Experts of a small language model: a softmax router.
Below are experts of layer 7 (counted from 0) of a mixture-of-experts language model. Rows are named router (the router's row for the expert), up (a neuron's input weights, with its number) and show model dimensions 0-127. Each number is 200 + 30 x the weight over its row's rms, rounded and kept within 0 to 999.
Before each expert's rows: a language model's description of what the expert responds to. This comes from a sample of Wikipedia text that the model never trained on.

# expert 48
It responds to: Post-verb pronouns and known. Object pronouns (him, her, them), other, and known after best; also word pieces like rom in Promotion and family-name endings like idae.
router,226,196,205,218,216,189,180,216,187,212,226,211,208,149,224,194,188,197,174,210,242,229,190,219,206,154,213,211,204,250,222,192,215,216,175,234,189,214,212,162,209,230,228,187,199,199,125,278,175,180,216,166,235,209,174,182,198,244,198,251,189,201,123,193,214,197,220,216,215,263,231,213,253,210,215,253,142,207,220,204,177,205,198,217,207,235,264,191,222,237,156,149,143,145,224,220,246,207,149,228,165,177,191,238,156,212,229,192,200,138,190,190,144,157,170,232,187,204,171,185,236,206,178,219,216,163,214,248
up5,206,212,165,191,220,284,169,265,170,177,185,208,163,194,190,187,204,170,200,188,225,214,203,230,221,172,213,195,213,235,222,180,153,163,193,178,195,270,155,225,276,261,175,221,196,180,161,240,223,228,213,240,170,197,142,176,216,210,208,203,195,198,169,198,189,193,177,216,157,206,216,192,140,178,178,159,188,220,194,243,144,208,209,172,165,194,199,192,189,213,204,133,217,169,192,200,181,204,138,170,151,180,228,168,147,228,231,223,169,197,199,212,187,184,249,186,225,237,150,163,198,160,136,205,197,157,215,194
up6,254,268,169,175,215,233,162,236,188,188,226,233,216,173,216,151,237,174,246,209,251,178,226,231,229,188,134,198,205,211,189,229,196,178,207,188,208,199,136,253,167,204,236,188,211,243,227,206,202,229,185,210,195,150,213,206,163,267,181,201,210,189,255,195,198,161,174,182,192,214,193,187,166,196,210,247,192,170,207,265,207,217,148,142,168,195,261,189,195,157,256,205,210,180,166,189,169,199,189,222,157,146,231,169,211,200,252,160,185,192,181,209,177,186,219,260,232,183,176,199,218,205,188,186,156,210,233,167
up7,161,247,192,167,212,167,144,210,212,207,216,144,233,195,204,190,150,198,215,242,211,202,204,189,189,214,244,183,180,240,207,189,177,168,215,187,242,172,180,192,151,204,186,209,275,237,187,229,204,168,168,161,204,184,179,184,159,192,229,232,197,227,185,167,221,182,220,206,238,209,192,191,181,161,174,252,158,128,208,173,212,260,255,183,237,254,192,156,162,163,197,256,203,186,219,241,230,161,213,260,194,133,237,186,168,210,157,213,182,159,217,211,184,217,239,205,186,217,240,183,180,167,192,228,197,170,249,176
up8,182,171,246,206,242,263,141,178,255,260,177,210,191,214,121,194,147,180,192,188,223,204,187,164,216,152,222,190,159,206,179,208,222,217,193,200,151,269,122,194,219,217,160,262,178,165,230,228,193,176,227,233,209,195,225,267,211,209,224,184,238,220,169,192,231,219,242,226,193,172,188,199,182,184,190,210,197,202,218,168,235,203,216,187,217,191,242,182,248,191,195,195,191,239,158,194,210,166,231,162,194,182,222,201,234,182,165,197,189,212,182,173,164,196,191,235,263,177,172,213,223,208,126,193,149,198,184,214
up9,251,266,241,212,198,199,193,131,188,119,215,167,211,194,237,186,166,238,177,184,191,211,231,223,200,183,154,190,201,209,214,204,160,201,209,217,238,202,208,185,187,201,273,139,237,195,239,202,219,204,208,214,219,227,251,165,248,236,204,135,199,175,225,224,267,207,179,182,213,264,159,233,206,221,190,223,179,159,255,174,155,198,232,189,201,262,147,197,176,221,202,203,202,178,217,229,222,165,219,229,240,169,175,188,170,171,209,202,235,205,134,223,181,197,225,227,210,201,205,214,199,149,183,183,187,191,180,232
up10,207,138,234,214,202,206,97,220,222,215,150,216,221,202,193,136,123,218,196,172,206,211,179,230,238,229,186,153,177,204,112,178,198,225,219,175,217,214,275,180,196,191,177,212,255,204,191,276,229,212,203,184,191,199,173,221,155,208,195,206,173,231,190,229,166,190,216,239,186,163,176,200,260,213,192,228,171,242,174,154,176,182,264,202,192,208,189,198,174,227,203,187,208,206,201,183,240,186,197,208,168,206,233,198,137,184,185,218,232,218,150,188,172,202,162,176,218,180,167,198,212,231,208,187,154,194,208,216
up11,166,189,233,146,181,233,155,201,182,243,206,189,189,184,189,179,179,174,206,223,173,211,197,189,219,196,257,203,218,157,234,167,135,225,174,200,165,194,182,174,236,249,143,184,219,196,143,163,210,221,234,244,210,208,162,157,243,220,196,237,200,221,165,256,235,233,170,207,241,178,168,231,227,244,185,169,193,178,234,217,186,189,228,215,229,186,175,175,171,174,172,177,218,178,193,206,140,230,202,169,147,217,240,207,187,207,187,187,182,229,187,184,177,206,178,162,230,156,253,194,231,225,127,189,167,250,228,269
up12,211,221,200,218,254,208,244,182,210,172,162,184,210,221,201,180,234,233,225,248,278,239,194,215,210,217,128,227,198,233,226,193,246,168,229,202,203,177,170,205,169,167,132,143,218,203,187,228,182,237,197,190,192,164,157,159,213,165,196,190,205,275,206,272,229,254,184,212,254,218,184,225,238,201,186,183,158,227,189,189,161,128,209,241,157,142,203,172,181,211,232,206,234,211,183,205,211,168,211,198,240,210,230,211,211,215,203,213,182,220,155,224,189,218,227,200,224,198,169,237,263,173,192,197,226,182,217,196
up13,202,199,203,197,209,234,153,241,184,118,216,179,189,198,191,179,254,158,210,217,190,176,184,197,186,182,165,229,190,153,163,229,239,171,182,238,173,135,194,225,173,228,257,177,215,187,196,175,235,258,193,234,185,181,249,188,204,216,207,174,238,208,242,199,262,180,187,220,216,195,233,185,202,254,171,163,179,249,178,189,161,219,218,230,161,122,178,237,175,160,192,219,199,202,157,175,188,229,184,248,190,175,218,200,143,180,204,203,251,210,184,227,200,194,140,189,245,173,165,209,210,203,178,249,203,262,197,195
up14,136,210,185,175,198,209,155,193,197,212,198,181,187,201,233,165,196,212,190,107,196,175,161,271,283,204,227,207,178,174,184,200,218,155,190,179,179,194,214,223,173,212,219,137,175,183,176,193,221,231,198,203,182,255,209,217,227,232,172,182,178,215,190,236,230,166,213,229,213,178,193,217,209,196,190,216,204,224,175,210,171,176,267,156,211,237,153,190,237,257,228,192,187,199,251,203,232,217,178,182,156,158,186,157,205,159,192,170,233,203,130,209,153,203,153,227,250,230,209,219,209,200,141,189,213,137,199,208
up15,196,231,211,186,207,181,245,209,237,165,208,159,199,167,214,211,260,199,191,216,209,144,240,217,182,120,231,173,198,243,200,228,174,186,217,261,269,155,193,160,219,183,202,174,197,228,201,228,217,154,216,167,206,180,254,222,162,227,244,180,174,202,197,163,227,179,161,202,206,187,192,234,216,220,176,180,228,184,218,211,181,176,232,188,167,257,202,228,226,203,193,168,137,225,187,229,218,155,187,291,160,163,241,196,147,178,192,198,225,190,170,225,178,223,188,200,254,227,232,212,235,171,214,232,195,178,163,167
up16,179,172,207,183,179,155,189,169,209,226,224,227,205,190,242,192,233,251,221,165,203,213,228,175,206,226,148,180,195,240,127,171,176,226,229,182,187,173,175,156,238,205,172,179,223,260,171,251,206,180,194,189,218,194,181,214,220,252,167,220,207,218,180,196,186,242,186,209,190,222,183,164,242,171,180,237,205,230,143,217,179,195,164,196,228,199,187,157,171,167,157,200,190,215,148,172,260,218,185,226,183,211,207,207,204,213,163,200,227,221,208,205,225,199,196,263,147,191,158,239,237,213,235,112,132,170,263,219
up17,184,190,204,132,220,206,151,131,200,183,199,189,162,202,252,167,196,201,222,218,175,166,187,211,209,170,197,196,175,195,191,193,177,257,193,217,179,181,214,169,187,170,244,172,185,194,159,201,202,201,210,205,231,238,129,158,179,239,185,197,196,235,151,181,184,192,168,231,186,205,198,195,223,218,174,148,215,209,236,132,170,229,222,287,191,149,202,190,218,255,260,200,149,262,248,140,185,227,188,179,160,176,219,187,208,205,257,261,241,206,197,211,207,225,191,227,214,188,171,160,184,221,196,203,190,180,188,238
up18,208,225,148,218,214,226,206,219,171,166,218,134,201,232,203,174,255,239,206,222,263,221,169,191,230,195,150,189,235,267,187,217,159,178,207,190,232,189,181,223,222,232,185,202,253,214,157,197,215,202,197,194,211,176,151,115,229,203,197,203,221,174,185,212,180,233,162,224,274,194,174,194,205,199,173,187,158,150,229,191,214,196,237,189,179,194,221,201,184,187,230,137,173,163,172,187,206,219,137,173,204,203,186,233,182,232,250,224,163,206,140,200,200,225,240,226,179,203,157,232,174,158,193,200,245,246,245,181
up19,184,218,190,253,225,114,145,159,197,212,214,201,196,191,234,177,236,233,207,189,211,124,228,247,210,164,208,208,118,231,157,193,199,182,196,180,192,178,173,170,218,204,174,202,144,205,187,238,217,192,206,218,219,195,200,133,247,190,172,210,192,213,183,191,164,234,197,193,181,186,183,225,188,201,156,213,146,219,231,247,170,236,232,209,164,190,218,192,243,215,179,145,186,212,174,206,233,182,176,171,193,152,198,194,228,184,197,194,229,190,181,206,143,192,177,274,266,247,222,243,227,169,203,239,172,164,218,203
up20,175,166,244,186,221,217,154,129,213,227,197,215,197,203,188,213,146,169,182,145,190,197,240,186,247,166,221,235,156,219,211,145,176,243,202,179,149,248,212,168,210,131,137,206,208,179,198,219,199,231,191,129,179,170,212,240,161,213,196,181,208,242,200,187,187,197,207,203,208,180,207,200,192,218,208,140,173,190,234,182,242,180,221,245,178,224,191,202,187,213,217,178,184,215,216,215,178,156,188,152,235,192,198,275,155,148,171,213,172,210,250,148,180,221,198,218,206,157,176,182,193,269,200,184,172,180,203,238
up21,187,251,230,237,190,199,166,189,163,182,228,191,218,201,232,192,211,233,202,170,240,221,184,207,178,195,257,263,206,262,158,212,202,180,169,186,198,241,171,179,200,194,187,156,269,207,205,164,240,233,228,208,257,187,219,167,205,248,205,169,238,186,197,211,197,211,199,188,231,218,222,142,206,209,167,181,237,206,208,247,149,155,247,202,164,158,216,246,153,174,193,97,192,202,223,188,240,207,204,244,205,190,227,219,154,192,202,185,196,221,165,202,173,200,182,200,182,164,159,217,138,169,210,209,202,267,222,205
up22,202,219,270,198,211,224,287,139,165,158,240,125,197,111,178,187,200,138,229,170,214,159,197,206,187,217,208,171,211,222,186,209,227,228,176,163,172,217,187,164,222,200,143,199,225,169,182,213,170,220,180,232,220,189,235,185,239,228,209,158,196,195,186,230,197,241,210,230,218,160,170,166,167,202,202,158,180,224,167,210,208,197,189,208,193,209,190,203,216,181,207,112,186,186,192,244,188,235,234,220,254,145,190,222,182,195,169,196,154,186,181,206,186,164,196,191,196,179,223,272,197,226,228,204,222,166,182,192
up23,248,263,240,190,236,181,218,169,215,143,168,232,206,173,213,224,236,148,197,204,205,218,181,226,201,157,209,233,171,204,183,207,210,181,182,176,214,205,187,176,158,228,209,198,202,160,191,176,186,190,223,198,205,175,153,168,239,231,254,239,203,202,216,131,179,249,177,194,207,187,172,147,162,225,192,224,202,175,222,250,154,134,215,192,170,190,214,206,230,157,170,185,190,235,231,124,140,219,172,156,233,160,194,183,167,223,261,172,181,155,164,199,217,209,229,240,240,224,211,223,190,198,166,222,240,237,212,217
up24,209,191,186,251,190,201,157,130,203,185,184,168,181,156,259,230,217,190,190,174,182,243,223,240,170,174,182,184,178,187,226,162,244,164,193,209,160,215,205,153,207,193,176,174,215,179,187,183,163,173,185,166,264,211,189,184,212,260,191,202,192,219,178,252,212,230,244,219,196,200,166,229,192,216,151,146,172,190,211,181,188,133,227,172,242,200,237,213,185,227,224,167,176,218,252,240,219,183,231,213,194,178,253,223,210,203,196,136,187,229,157,211,178,203,216,299,229,211,177,207,204,168,203,181,217,270,194,216
up25,185,195,187,220,233,219,189,241,221,206,193,177,184,218,267,199,216,166,244,180,212,238,161,221,220,224,223,176,199,186,208,192,194,234,165,216,182,192,228,216,191,260,151,200,156,267,159,252,179,172,156,190,175,250,149,224,181,190,210,197,143,221,186,180,121,217,181,223,202,148,212,198,261,216,165,154,228,186,220,208,220,169,198,180,186,185,204,241,233,179,180,211,202,202,228,231,199,265,152,187,173,241,218,192,182,229,214,227,209,225,171,203,160,205,190,215,114,254,215,191,210,182,177,233,178,173,134,204
up26,174,255,215,178,214,178,149,218,175,193,216,223,205,207,218,223,192,155,243,258,188,168,207,228,169,232,190,165,154,215,207,119,175,205,185,193,207,157,167,206,232,196,232,168,189,196,158,216,218,172,208,207,210,149,231,194,115,251,166,184,177,231,193,146,281,217,195,176,191,165,204,222,250,272,148,199,224,197,214,198,184,211,199,211,214,189,204,196,208,239,176,194,217,158,132,192,196,195,228,236,180,156,253,196,218,222,189,180,217,163,148,194,150,213,208,208,206,160,221,235,245,199,190,180,214,163,197,190
up27,175,186,236,207,206,186,137,168,193,182,193,225,222,156,250,180,231,155,228,205,224,192,100,244,213,213,220,179,184,253,193,183,164,238,168,185,203,220,182,188,224,242,223,176,205,185,197,260,247,168,214,243,236,149,213,219,274,271,217,219,192,191,215,199,224,227,211,203,189,212,192,196,198,246,156,203,195,189,249,234,209,217,208,200,226,226,204,188,226,236,157,194,227,201,242,227,181,181,207,187,196,205,256,173,161,163,180,162,232,171,157,227,227,215,238,227,228,161,193,184,190,177,205,184,266,161,239,224
up28,199,191,231,189,212,254,148,141,247,216,176,188,232,194,216,195,201,146,193,192,189,202,191,195,189,162,226,195,205,198,163,188,279,235,177,191,184,204,233,229,160,216,150,166,211,198,244,167,193,170,174,201,204,165,224,227,283,225,204,211,160,210,151,224,255,196,207,126,209,181,187,226,193,246,195,169,158,181,179,192,144,203,204,251,183,194,183,143,183,190,167,212,149,166,198,206,244,234,232,203,128,162,168,200,190,217,196,162,241,223,170,186,171,202,204,224,254,189,181,168,182,176,177,180,228,213,181,235
up29,159,184,195,232,221,154,139,231,200,205,198,186,219,197,153,201,175,230,230,256,187,262,151,211,267,231,153,160,178,174,198,137,169,211,231,227,186,204,187,225,170,200,212,204,203,190,193,237,149,234,130,123,233,193,189,185,227,235,157,125,228,215,202,179,206,191,232,206,237,210,176,189,212,190,184,244,203,197,173,203,188,217,158,253,215,182,177,177,165,206,196,171,221,229,187,153,211,203,214,217,160,185,234,235,178,185,192,224,207,182,145,181,167,236,224,231,187,136,194,229,238,240,195,218,208,189,192,171
up30,235,208,199,246,231,203,188,176,139,194,202,174,221,165,208,205,193,146,215,229,237,218,170,194,217,193,238,214,167,214,195,201,156,254,144,178,169,257,190,177,140,133,199,203,203,179,164,236,273,215,187,203,236,169,191,162,228,196,283,161,171,210,181,216,206,199,202,178,229,175,197,199,251,215,180,146,168,161,229,209,141,234,234,227,173,196,200,277,170,199,211,163,162,189,207,209,204,209,154,166,181,155,167,208,178,233,237,226,212,197,196,234,190,190,250,236,175,216,225,203,222,180,220,187,197,212,236,188
up31,197,222,183,188,208,228,241,189,153,215,162,145,192,199,198,210,91,203,191,229,258,200,146,209,204,185,228,216,222,202,195,151,200,198,142,173,234,189,156,197,161,198,197,207,201,199,192,212,224,253,225,171,185,167,150,219,189,163,181,204,209,255,197,189,212,212,179,149,256,198,184,186,187,170,182,168,173,210,160,168,220,155,246,203,196,251,204,186,171,166,174,173,210,245,229,230,144,260,208,193,205,153,162,192,190,204,221,196,162,240,197,184,138,192,198,203,197,169,218,183,230,192,248,205,217,120,192,186
up32,169,250,187,253,210,217,213,201,212,162,222,184,238,150,229,203,199,186,240,199,212,192,300,191,206,197,211,207,197,215,207,203,263,154,214,211,206,151,211,197,214,196,169,190,275,201,226,232,205,194,198,230,199,238,168,239,217,192,228,225,174,193,250,172,149,187,243,209,193,220,193,225,213,197,211,135,172,210,139,148,228,234,228,187,149,158,208,167,207,212,188,158,197,227,162,182,218,182,214,267,183,219,198,210,196,205,175,170,205,201,150,253,163,240,154,175,276,230,204,173,204,172,173,208,190,231,215,213
up33,169,204,236,152,224,168,219,192,190,146,172,150,163,210,237,181,181,243,205,199,237,159,182,148,241,184,166,252,194,231,206,168,189,217,126,157,246,175,109,197,207,192,232,145,211,243,160,176,223,178,225,208,204,176,187,215,153,260,214,208,177,226,187,208,206,193,187,172,213,258,176,181,213,248,167,189,221,208,210,249,197,183,188,247,207,211,193,217,202,211,172,189,195,184,203,189,209,242,193,256,204,184,202,207,227,207,220,139,138,245,199,199,168,194,179,198,199,182,239,151,226,172,197,251,230,159,205,203
up34,216,190,219,199,224,194,170,179,208,231,220,216,179,202,223,213,230,190,239,199,169,140,219,231,205,188,243,218,154,215,238,210,168,227,166,171,190,233,190,186,241,224,193,176,251,128,219,238,261,172,217,203,200,225,214,235,185,232,197,154,217,174,166,249,153,190,164,180,189,256,192,163,183,240,204,174,218,185,263,261,142,245,209,171,172,181,188,207,197,218,197,131,168,172,206,190,151,145,216,204,181,167,168,172,194,215,189,202,179,201,228,219,192,213,163,231,132,203,223,191,192,176,220,265,211,153,247,192
up35,247,181,170,190,240,260,208,222,187,167,207,181,171,160,170,194,166,204,212,181,206,235,225,252,231,177,237,221,179,247,194,162,220,204,143,193,184,226,197,139,237,221,257,228,207,227,201,215,218,192,195,226,177,175,233,264,223,208,167,225,222,198,177,231,203,241,152,211,231,152,199,227,270,211,169,225,212,215,187,199,203,168,193,170,184,204,180,190,204,259,173,169,167,216,166,143,179,157,183,251,196,220,200,235,149,224,236,195,211,220,133,200,234,215,139,263,189,156,208,190,180,215,201,213,149,187,216,197
up36,178,204,184,214,255,225,181,240,188,199,199,164,183,183,180,176,196,224,203,205,216,213,205,245,200,230,195,232,127,239,170,160,169,205,191,179,219,168,168,197,234,187,189,217,208,204,188,237,186,242,196,200,218,248,215,183,202,252,165,225,167,214,229,182,189,236,240,189,228,204,186,210,212,255,188,229,193,232,188,262,158,195,186,171,189,197,273,226,171,187,120,213,155,198,239,192,226,201,167,183,215,190,191,198,141,236,247,173,250,210,138,194,182,180,209,228,181,246,217,273,262,165,215,258,209,146,212,215
up37,142,202,241,153,145,207,181,191,207,136,189,208,189,219,192,201,209,177,227,192,184,221,140,167,163,213,186,214,178,176,188,178,143,201,234,214,179,274,183,205,198,221,178,201,182,229,204,214,194,118,212,169,196,239,171,182,191,181,137,201,178,229,141,166,221,162,200,191,184,192,187,203,194,224,224,186,210,211,274,173,187,146,156,228,208,198,195,244,188,214,154,202,200,218,253,221,241,161,160,245,223,168,257,214,231,210,231,251,212,225,244,199,226,182,185,172,234,229,240,175,189,177,184,235,205,217,258,197
up38,186,182,298,230,256,220,207,192,167,198,149,110,196,219,205,197,171,214,202,211,219,181,147,175,210,171,204,163,231,115,172,174,206,221,177,168,202,254,167,194,186,228,216,190,183,167,158,186,207,171,149,194,202,187,170,218,191,220,181,140,175,172,133,232,192,164,203,184,198,212,206,221,205,194,202,232,168,204,206,171,222,149,209,193,211,266,188,225,199,227,225,218,196,211,231,144,222,183,174,234,169,195,196,174,197,253,151,189,209,229,184,180,159,182,191,159,214,206,241,181,196,189,245,162,239,182,158,212
up39,213,215,244,204,186,166,205,198,208,222,184,154,215,189,191,151,263,186,256,184,164,182,201,235,214,193,226,253,171,112,153,199,165,217,163,237,204,206,128,178,203,158,171,205,211,252,154,185,269,229,203,149,205,195,220,146,161,192,209,187,188,203,161,170,219,220,198,205,139,225,170,212,232,226,199,223,205,234,199,209,133,250,213,234,203,205,216,190,210,216,200,155,231,169,219,167,222,175,247,212,190,204,182,203,225,187,232,206,230,207,212,219,208,171,183,165,162,199,201,189,274,219,182,253,147,204,198,205
up40,174,192,205,152,238,240,202,200,209,198,188,191,193,156,211,194,199,175,234,228,236,182,209,163,240,212,140,227,238,164,209,186,219,203,213,200,146,183,182,170,215,228,214,246,214,242,216,225,245,248,215,200,212,145,145,180,209,163,203,197,192,259,205,177,220,236,215,172,213,222,190,239,215,196,199,159,118,202,209,218,207,193,262,268,184,221,204,181,234,180,203,214,204,210,166,267,190,204,233,199,268,177,132,244,160,197,183,212,209,182,251,223,224,213,191,177,136,194,138,150,178,223,228,179,201,205,216,205
up41,208,227,253,231,244,180,193,205,161,200,151,208,217,207,192,221,194,273,206,184,188,182,193,244,254,202,149,196,202,207,194,184,208,167,120,222,223,176,208,217,274,253,229,192,198,217,179,197,208,249,216,214,224,199,223,158,164,216,171,226,246,219,195,197,227,232,203,261,181,199,209,204,184,213,209,200,202,173,236,246,182,185,236,133,251,143,211,169,177,169,170,189,227,175,215,226,230,163,234,233,213,213,215,199,196,252,214,219,209,199,164,181,234,189,208,216,240,266,220,228,197,177,247,144,158,177,197,252
up42,220,170,220,258,220,118,202,200,208,178,215,190,190,164,217,221,200,210,292,260,221,230,205,196,219,150,225,238,142,165,232,185,188,225,211,176,234,189,153,194,201,223,207,141,182,165,213,233,225,187,200,203,233,189,253,223,217,246,179,192,216,199,190,208,176,171,200,210,219,212,178,203,201,174,178,233,181,124,170,207,242,175,224,230,181,213,157,218,246,241,137,251,201,189,182,169,247,207,195,200,172,218,182,208,210,255,192,210,190,161,189,207,192,186,167,204,220,291,160,198,248,185,170,207,189,210,208,170
up43,191,227,212,182,208,196,193,176,197,189,212,147,222,231,209,152,189,231,209,198,224,193,184,176,244,237,154,145,238,192,147,175,204,181,238,194,208,146,241,178,209,230,200,233,194,207,200,211,180,179,135,215,197,208,206,190,143,186,138,278,195,252,176,222,213,216,217,220,183,207,202,201,224,216,167,237,211,217,208,203,279,176,190,197,190,217,196,209,156,194,214,197,180,182,259,155,180,214,140,251,184,209,163,119,187,172,158,219,230,173,239,165,163,147,208,214,177,186,254,204,164,209,220,242,240,184,175,178
up44,195,195,204,192,254,276,101,134,225,211,195,241,210,205,184,141,133,178,180,244,231,163,204,177,215,199,161,173,171,196,222,233,166,191,204,178,177,221,184,146,205,222,204,241,209,185,226,216,219,189,182,228,218,185,249,210,193,224,230,201,188,186,145,161,229,195,208,245,200,190,175,166,235,187,162,171,202,220,170,195,267,167,216,211,173,155,218,182,178,193,218,199,222,233,173,182,222,196,253,130,250,158,211,213,191,233,187,241,235,181,241,210,178,163,192,188,184,194,209,170,171,253,190,219,214,187,224,214
up45,218,237,159,186,195,165,200,176,199,207,205,176,216,170,224,200,243,201,226,193,198,158,222,247,197,217,208,257,166,209,166,200,166,202,162,198,222,180,196,172,164,162,165,181,190,167,201,147,232,198,215,188,185,203,188,148,173,224,229,220,205,245,219,163,250,212,241,176,167,239,168,153,197,202,194,202,195,220,253,209,128,216,227,199,223,170,240,171,185,252,169,121,173,142,165,178,180,187,191,163,221,197,188,193,182,226,226,184,223,231,132,172,191,200,241,206,207,234,235,206,301,206,182,216,147,162,214,210
up46,193,153,198,220,258,204,152,211,219,191,222,203,215,243,157,164,199,252,192,183,254,245,149,186,226,211,186,204,199,256,187,186,208,195,187,147,155,251,216,186,214,202,207,193,191,196,182,204,197,210,231,210,183,173,162,199,150,265,179,230,191,190,178,170,195,200,231,239,184,179,166,213,233,176,211,202,151,289,208,180,170,225,246,205,197,232,210,167,197,208,194,240,222,258,172,240,255,198,187,176,183,198,191,214,133,217,210,248,216,183,165,225,190,136,213,220,151,207,238,200,282,186,213,227,169,189,199,170
up47,193,186,187,181,232,173,177,177,158,220,155,203,167,217,191,175,149,232,226,191,218,223,162,218,216,186,276,219,203,216,193,229,183,250,128,165,173,198,169,203,225,225,270,205,234,249,201,152,233,241,173,206,196,191,203,246,197,216,175,216,182,214,148,155,253,167,235,180,153,179,178,213,189,201,183,223,205,204,193,213,226,220,209,217,181,248,198,212,158,228,211,186,173,225,202,198,181,209,207,221,227,182,175,201,201,208,199,187,259,237,105,189,196,189,177,219,187,206,309,215,207,227,210,266,187,192,236,204
up48,253,160,178,193,199,163,153,193,174,184,196,210,213,191,145,177,202,208,262,218,252,233,257,169,251,215,201,206,190,207,185,206,225,272,206,163,174,182,155,170,221,198,210,180,169,164,216,175,173,181,248,213,198,166,227,217,221,185,141,230,226,219,150,160,201,230,207,208,199,191,180,233,215,155,185,245,202,163,219,261,196,246,231,187,171,202,197,177,219,271,204,220,166,177,140,153,189,192,206,212,226,217,225,174,218,171,260,198,207,201,138,166,231,196,170,203,156,213,217,193,271,228,192,212,164,220,193,180
up49,196,205,224,205,201,242,207,228,250,161,229,212,178,211,243,205,210,226,149,234,190,203,215,202,187,187,176,174,181,239,225,198,177,206,249,216,159,122,175,197,208,151,197,228,205,199,230,186,237,206,155,192,177,219,213,246,220,197,202,260,227,182,218,221,190,173,210,216,180,199,184,177,224,194,145,230,221,171,184,218,177,244,171,191,148,214,193,176,251,177,229,148,220,149,193,215,211,197,199,189,191,155,209,234,141,180,254,247,187,195,138,224,183,228,194,196,101,167,197,285,217,233,168,207,193,188,235,233
up50,200,234,262,241,207,178,226,210,236,216,195,211,164,186,182,191,255,131,225,189,207,174,188,190,187,143,202,177,229,212,249,175,198,202,204,205,216,203,209,168,183,151,211,194,117,217,241,203,269,198,178,191,187,209,177,259,183,181,184,178,208,193,250,221,207,189,200,240,164,186,197,211,179,159,208,194,163,181,245,113,187,209,219,172,193,229,213,181,187,257,167,214,253,217,234,231,225,221,204,206,195,166,209,168,193,178,139,207,159,219,194,243,173,198,250,191,251,229,187,198,184,162,146,226,140,205,196,242
up51,222,186,197,177,202,179,175,199,183,178,181,165,206,183,211,192,168,253,221,182,231,229,187,178,215,197,233,201,197,233,215,214,234,196,246,236,147,130,191,180,250,184,198,235,210,277,173,161,196,194,186,216,189,218,214,250,216,248,171,146,221,251,186,231,225,240,194,193,172,179,190,189,181,219,216,209,214,237,257,189,200,262,214,240,216,183,237,214,108,170,204,178,155,232,158,197,193,176,151,247,204,169,187,217,209,253,196,197,246,251,198,198,180,239,218,207,189,239,259,200,197,239,156,187,241,219,205,164
up52,257,203,235,192,236,170,184,225,183,185,205,176,168,157,206,186,237,216,224,220,209,187,193,233,245,180,130,235,197,173,226,175,191,230,150,188,229,182,164,187,222,247,256,138,163,212,178,195,233,265,151,207,200,204,223,264,141,218,218,223,230,228,202,209,183,174,210,184,162,198,175,200,213,216,181,202,209,178,185,227,181,149,240,240,222,270,169,204,214,191,152,188,227,186,210,146,218,206,222,156,188,216,189,201,186,216,198,222,158,153,167,155,200,180,175,203,222,227,184,201,217,162,101,217,224,223,203,188
up53,191,241,243,185,224,276,115,176,177,163,211,216,197,177,234,161,227,211,187,248,212,228,183,178,197,217,186,231,153,271,211,164,163,215,194,191,165,252,246,185,200,156,259,171,203,217,179,198,217,179,219,241,211,224,226,185,219,225,202,186,159,216,245,192,224,218,236,222,209,165,178,170,192,214,190,178,172,227,204,243,222,244,192,186,182,192,210,210,175,214,177,163,135,175,212,205,195,259,218,184,261,203,214,198,182,205,217,211,188,223,230,239,217,147,250,230,224,237,187,146,183,180,199,181,275,191,174,226
up54,202,215,200,212,216,185,280,199,177,174,211,227,240,223,220,174,226,180,211,235,265,220,199,222,218,167,174,250,217,240,194,209,201,194,245,196,179,215,190,204,162,152,164,131,212,206,196,230,232,195,175,195,215,177,227,164,183,203,195,219,233,224,177,268,192,228,179,210,274,210,178,217,236,172,195,170,131,185,181,162,222,164,280,221,194,196,199,243,160,180,234,156,218,204,217,223,230,151,197,168,233,202,211,207,217,218,202,239,172,205,175,212,192,227,244,199,224,177,172,278,253,157,196,194,189,224,258,187
up55,158,237,226,233,178,167,191,179,237,187,192,174,214,218,214,183,207,156,230,195,204,212,216,154,194,118,209,162,183,218,214,197,235,222,199,164,192,181,251,164,157,203,170,207,204,241,210,182,182,238,195,171,169,206,164,191,204,235,204,162,186,201,212,247,197,235,113,188,185,243,202,213,263,183,208,184,173,235,210,183,218,182,231,202,163,238,230,173,177,197,257,222,216,160,230,164,206,247,155,221,200,155,148,152,188,225,179,150,176,151,224,195,159,211,242,183,229,175,180,167,210,199,265,192,174,223,139,211
up56,158,229,190,201,190,179,190,178,194,166,189,225,194,183,229,181,181,185,199,238,222,162,247,257,152,188,182,186,208,122,219,214,145,212,177,171,261,221,200,218,220,205,178,212,184,176,238,234,243,183,216,235,168,233,150,246,149,245,197,238,202,171,157,199,227,169,207,197,184,242,218,218,196,234,150,209,203,185,251,169,258,172,205,213,192,145,231,220,204,206,179,162,176,182,196,182,222,194,208,143,164,203,226,148,208,226,221,212,137,176,168,177,206,236,184,205,131,198,218,244,218,126,175,206,199,184,223,213
up57,221,219,161,219,187,239,222,235,192,158,246,193,182,204,161,175,152,227,231,203,243,225,183,172,204,201,197,201,220,214,203,205,190,235,206,234,245,168,186,234,141,233,185,225,148,210,168,211,185,199,192,192,194,160,272,192,157,213,162,165,218,180,189,182,253,234,173,204,228,198,185,201,173,224,185,205,243,206,227,224,197,187,178,201,224,175,218,196,145,140,135,216,190,229,169,196,120,179,197,205,210,186,231,210,178,166,193,159,154,225,184,220,158,199,178,220,140,153,236,130,216,184,134,225,220,149,220,180
up58,176,168,198,237,191,203,182,221,228,170,164,209,188,151,214,187,161,199,248,197,245,252,238,201,148,175,221,236,205,252,190,216,220,186,141,195,224,214,171,165,212,223,223,224,224,154,157,214,264,264,144,162,193,188,156,215,195,227,190,184,229,221,205,211,165,192,211,231,167,256,184,148,255,224,212,188,209,224,134,183,278,178,223,187,159,192,180,200,183,181,211,156,181,180,211,185,168,196,192,232,196,201,163,193,184,157,224,216,219,186,202,186,188,211,175,176,193,167,162,203,253,256,185,264,234,205,230,182
up59,171,250,186,190,202,151,208,255,222,155,232,166,200,212,206,153,241,180,187,247,210,182,175,170,191,253,175,175,185,178,207,189,244,199,222,162,194,239,238,234,212,190,124,187,196,167,153,228,203,179,190,203,194,211,209,181,180,219,210,226,162,252,197,154,151,207,185,201,250,233,216,247,230,169,188,207,193,196,231,181,218,166,185,215,160,153,200,192,214,225,199,179,186,159,194,230,245,213,159,207,207,186,210,154,205,255,200,279,199,173,260,218,208,128,239,199,195,217,148,187,246,161,206,195,215,176,247,167